config.toml
moe_layers = [1, 3, 5, 7]
learning_rate = 0.00807
max_grad_norm = 2.0
Below are experts of layer 3 (counted from 0) of a mixture-of-experts language model. Rows are named router (the router's row for the expert) and show model dimensions 0-127. Each number is 128 + 32 x the weight over its row's rms, rounded and kept within 0 to 255. Numbers have three digits each.
After each expert's rows: a language model's description of what the expert responds to; "comes after" lists some tokens at least twice as common just before its tokens as in all text. This comes from a sample of Wikipedia text that the model never trained on. Tokens count by the router's weight.

# expert 32
router:061128096146135055147135188121116106108125137120105135084090104161127095152069158175124164147134209130086086079140106186132092177096164144109210090158138129126086122140150077216147139161160119126081089128126114068118143127100172149133129144111143125155123165149114104090123095144131116091154132154153162094190129086170163136150166094119162108112177162164095161092094088117107117114091
Articles and possessives. Determiners opening a noun phrase, mainly the and a, plus his, its, their, after prepositions, e.g. at the, of its.
comes after: " of", " in", ".", " to", " with", " for"

# expert 26
router:091148086184119112147148149133148098153149174110112126083096074173084106131096189166097139169155169137121143123127159208068133166123128141176124066144152147195099139153151142140144103185175088111151083167134095124129134116102126202167075161138142095155151178134116146077144099213103125127127118175158109075161121084097134175143153142120143112133138137154126174109118124135127103090050
Name-initial capitals. Capital letters opening names or words, especially after Mc, dell', quotes or line starts, such as Mc-N-ab, dell'-Agnola, G-raduate.
comes after: " \"", " (", "-", "\n\n", " Mc", "."

# expert 33
router:134118088150136132147140138156107113131110170100153153158123102135070119155108179133140193179106132152100131124127127144096093147105138168088135070161179177166071135166151115150166126171130157142123111146061105081169204171135126166148127169068124141135106158142155156112132080168104163101112208153178155144162095102102165147161219089114152075128161184132129151115103061126145118143091
Second piece of names. Pieces right after a name's first capital or first-name stems, e.g. Odorizzi, Jython, Noah, Ayala, Dan, Jan, US, USA.
comes after: " J", " N", " A", " M", " I", " O"

# expert 38
router:124118087156116108167106180147115083171152146089102144168136115193060109131112145180104144166142155209099059122151192105131083183134206119123123102164151118117073104149139083134153117169163130125104082128121137125162157127141180131124119136075133100195205124162113119069164057165094092110150159159113136128144158114160133153124106138078121142077157155153108099137152129153129089097110
Infobox and list punctuation. List hyphens starting infobox lines (Born, Area code), plus degree and minute signs, thousands commas and spaces in numeric tables.
comes after: "\n", ")\n", "0", "1", " |", "2"

# expert 47
router:063137074130141037151110134123100103178124181111160126071101113142076082137124202172098111151107126153112135096109174137073157142109176182114166136132168079123093067113120104180124145124158109075122078102146124149148150116131169110122122139088148095136220180144097126088153122117098141142103153138146147152135109138146200167117136113118125136161181148112091203149132104081095135111091
Short inner syllables. Short inner syllables after an initial consonant, such as in in hints and Winter, at in what and that, and hyphens.
comes after: " W", " H", " w", " h", " sp", " p"

# expert 5
router:098139074163147095200144161118109112166137142081122135138118067126090090126083144206112155171146132142097084116133155196114101214136121130143123096161161126128076122161169122154144105222188094136120106115131111098135143117102169150136097138131135148168145190156113165100154042189126149104149181166152122109147141114127132137142171139098153138182155173159126143143126091117080086122080
Word-initial capital letters. Single capital letters beginning a word split into pieces, mostly after a parenthesis, bullet or full stop, e.g. (Note, Originally, Visitors, 2005 TU.
comes after: " |", ".", "-", ",", " (", ":"

# expert 43
router:099148101153159129178134154133104097162147134075114141129133094210101055134083158147068137152111145154117105090135120135089105158091179120116189076131135078119115055148148119152143117171185125146070119172135109134150164083120179153154118154127119106172150139133122139068149070186097101128129193168136143076136084151155138154165108093067175152130138146163099135092127108163124119111052
Spaces before numbers. Space tokens before numbers or symbols after a label, colon or table bar, as in District 78 and Top 40.
comes after: " |", "|", ";", ",", ":", " /"

# expert 12
router:112122101152119094118113186117082085194155151153122114148157095145080069147142139190082134100132181164120109120095097145096118169133164096061133115132132120172068069131107103177142130132127081130058117153114108069108175123122165129142066151071090130196146132139161153077112097136097109150131160180135129107179084126183152095119112120093129161189149183136116146104141069133141153110089
Second syllable pieces. Short vowel-consonant pieces like um, am, op, im after a first syllable, plus prefixes ex, dis, trans, e.g. doc-um-ents, d-am-age.
comes after: " p", " P", " d", " D", " m", " comp"

# expert 18
router:110159061152131168113179122125139076156132159139103157135109092135095140129139167162093145131114154129106132107144147118120133145127155103143184113178123119170065053150174114142204154170144083125128106211095101136141234162129131132148093125123083097125137116159145105094144084155078132101125093154143088086171109096112147106142090106080170093164166200123139212093138102094141122141138
Name-interior pieces. Pieces right after a capital initial in proper names, often surnames or places, such as R-eed, D-idd-y, R-ot-terdam, G-end-er.
comes after: " D", " R", " d", " r", " T", " L"

# expert 23
router:098199126167148121177148173149140077170180126113073122098078122159136094137090170136121130137154151154129103049138101178109112166120146157149175104142131102118125074184158138119128109168180100139128124131096102112143143091050142148130128159127143121174164131153059118052125085112105075152124176184145136112140050128149145172115133113146138133166156141183082151100105088130135126102051
Year prefixes in tables. Leading year pieces 19 and 20 and the spaces before numbers in tables, track listings, dates and ranges.
comes after: " ", "|", " |", " (", "–", ";"

# expert 30
router:119121105163150118172128128147124113173184136109087132137084068136089063148063148211104133146136137099099102133116126166092056166094151148108184081218145112136087142117136098138214114205186111096104111088065123145155142165089155103132126106106154100164131179158114124139162101170154111105140124127157088101163140124117116143108154107098113135146141179141098165154109077127113082116109
Word-initial onset pieces. First letter or prefix piece of a lowercase word, often right after un-, such as un-f-avorable, un-c-lear, int-roduction, p-acify.
comes after: "-", "==", " un", " a", " (", " was"

# expert 27
router:132158142119170074108152173133147100091194120134160133174114125156131088105091134211086135120172140133100108136136128147111104146074156139083127120150179133158080090182138099143137100180127076130068091141143144141115126195095165146135145125131159072178145159148060075115150113133128101134168155129117125091177117107140104120130136114156160094128132200217110141157102083064072082093103
Infobox field labels. Field names before colons in lists and infoboxes (Released, Born, Location, Succeeded by), plus table header separators and list dashes.
comes after: "-", " |\n", "\n", "|---|---|---|---", "See", "|"

# expert 42
router:110128088162125092151193221117088093107153160128150176140111113179110128137108173158114121143109155146080100082132138121100117147128134154130140108160145122143113100137114129182142143162168119112071066151139155095162164151096180119119121150114078121162198191146082114081159086127098098120180120113140182061148082152178161107135126079113135101138162135163080114079100096125077106132047
Conjunctions and clause commas. Commas and linking words that join clauses or list items, such as and, that, which, who, or, but.
comes after: ",", "s", "es", "a", "ing", "er"

# expert 28
router:134117124143140108132137150145134082160159137116094133130171060153124077090126152178118149143142128127089137117109103136083047156098167127090140105123136098115099058220158105139143168144155134136094090114130112112155180095059155128118129189125093072179193141168118123044115072176081106098136191134126139144133084141124129137151146122155177092123171162175100131081103080104142119094104
Years, ages and numbers. Numbers in dates, years, ages and tables, e.g. 19 in 1985, (age 41), 1972–1976, coordinates.
comes after: " ", "19", "20", "–", "18", " ("

# expert 19
router:091188111158118075160134155100093104113126125114076183142118092131092111144105184164106172142122163151061146106114178139075064137156140160121188117138129144137157116173161172131112163208124047153112101142055099141156151132124140149153133136125113110136127147178095128146170094121113050103169138175127168063169095141152153138154152158125100110129155137158088172114132073180138086118110
Pronouns and word starts. Sentence-initial pronouns (He, It, she, they) and first pieces of words like st, pr, St, plus o in Zoo.
comes after: " the", ".", ",", " in", " on", " a"

# expert 2
router:118203137174106110174195152130118066142114165143086138133122037153095127119083157150120106168132134159086086126139119175112112140089113182090176143170146128106113107151101075184140166127141112132098103145072114116185141116159178127141107132108110119140162179181093113134176114112171121146122122154216097111186113131143106104141092141065126169141165113114074131086122080185097116103126
Second word-piece after consonant. Short word-pieces right after an opening consonant or syllable, mostly lowercase words, such as c-er-emony, in-it-ially, comp-le-ted, S-ri Lanka.
comes after: " c", " C", " S", " s", " T", "C"

# expert 34
router:109121117153140059113121171128081089139129144133163135104087134183129131133123158190075181129111173126115101106151125170156104144098140128101155137199146135151131094150136122143172147213202086155070091152088144094133171175113140103145121211058142110137187135162110102084122057167103135115193094177153159097140118111153127122131129116131160119129131160176139130119100105134092077085087
Table pipes and copulas. Table cell separators and the copulas was, is, were, are, been, especially in tables of results, charts and awards.
comes after: " |\n", ")", "\n", " It", "|\n", "1"

# expert 35
router:128167102207125104162176144147065092172168117160091122125157130173109112111102135148134125162138132126107121076108112141102083141091147131124169080166140105127098094165155111131139140150164093146128092166116100083170182109097163119134132209113106119183196145097095126077161067148081112155158158165140143124126054149089138184162131128131140166158162180203120170134113102130080143150074
Numbers in data tables. Digit groups inside numbers in statistics tables, coordinates, populations and scores, such as 12.100, 29,440, 59, and closing brackets.
comes after: " ", "20", "19", ".", "–", " |"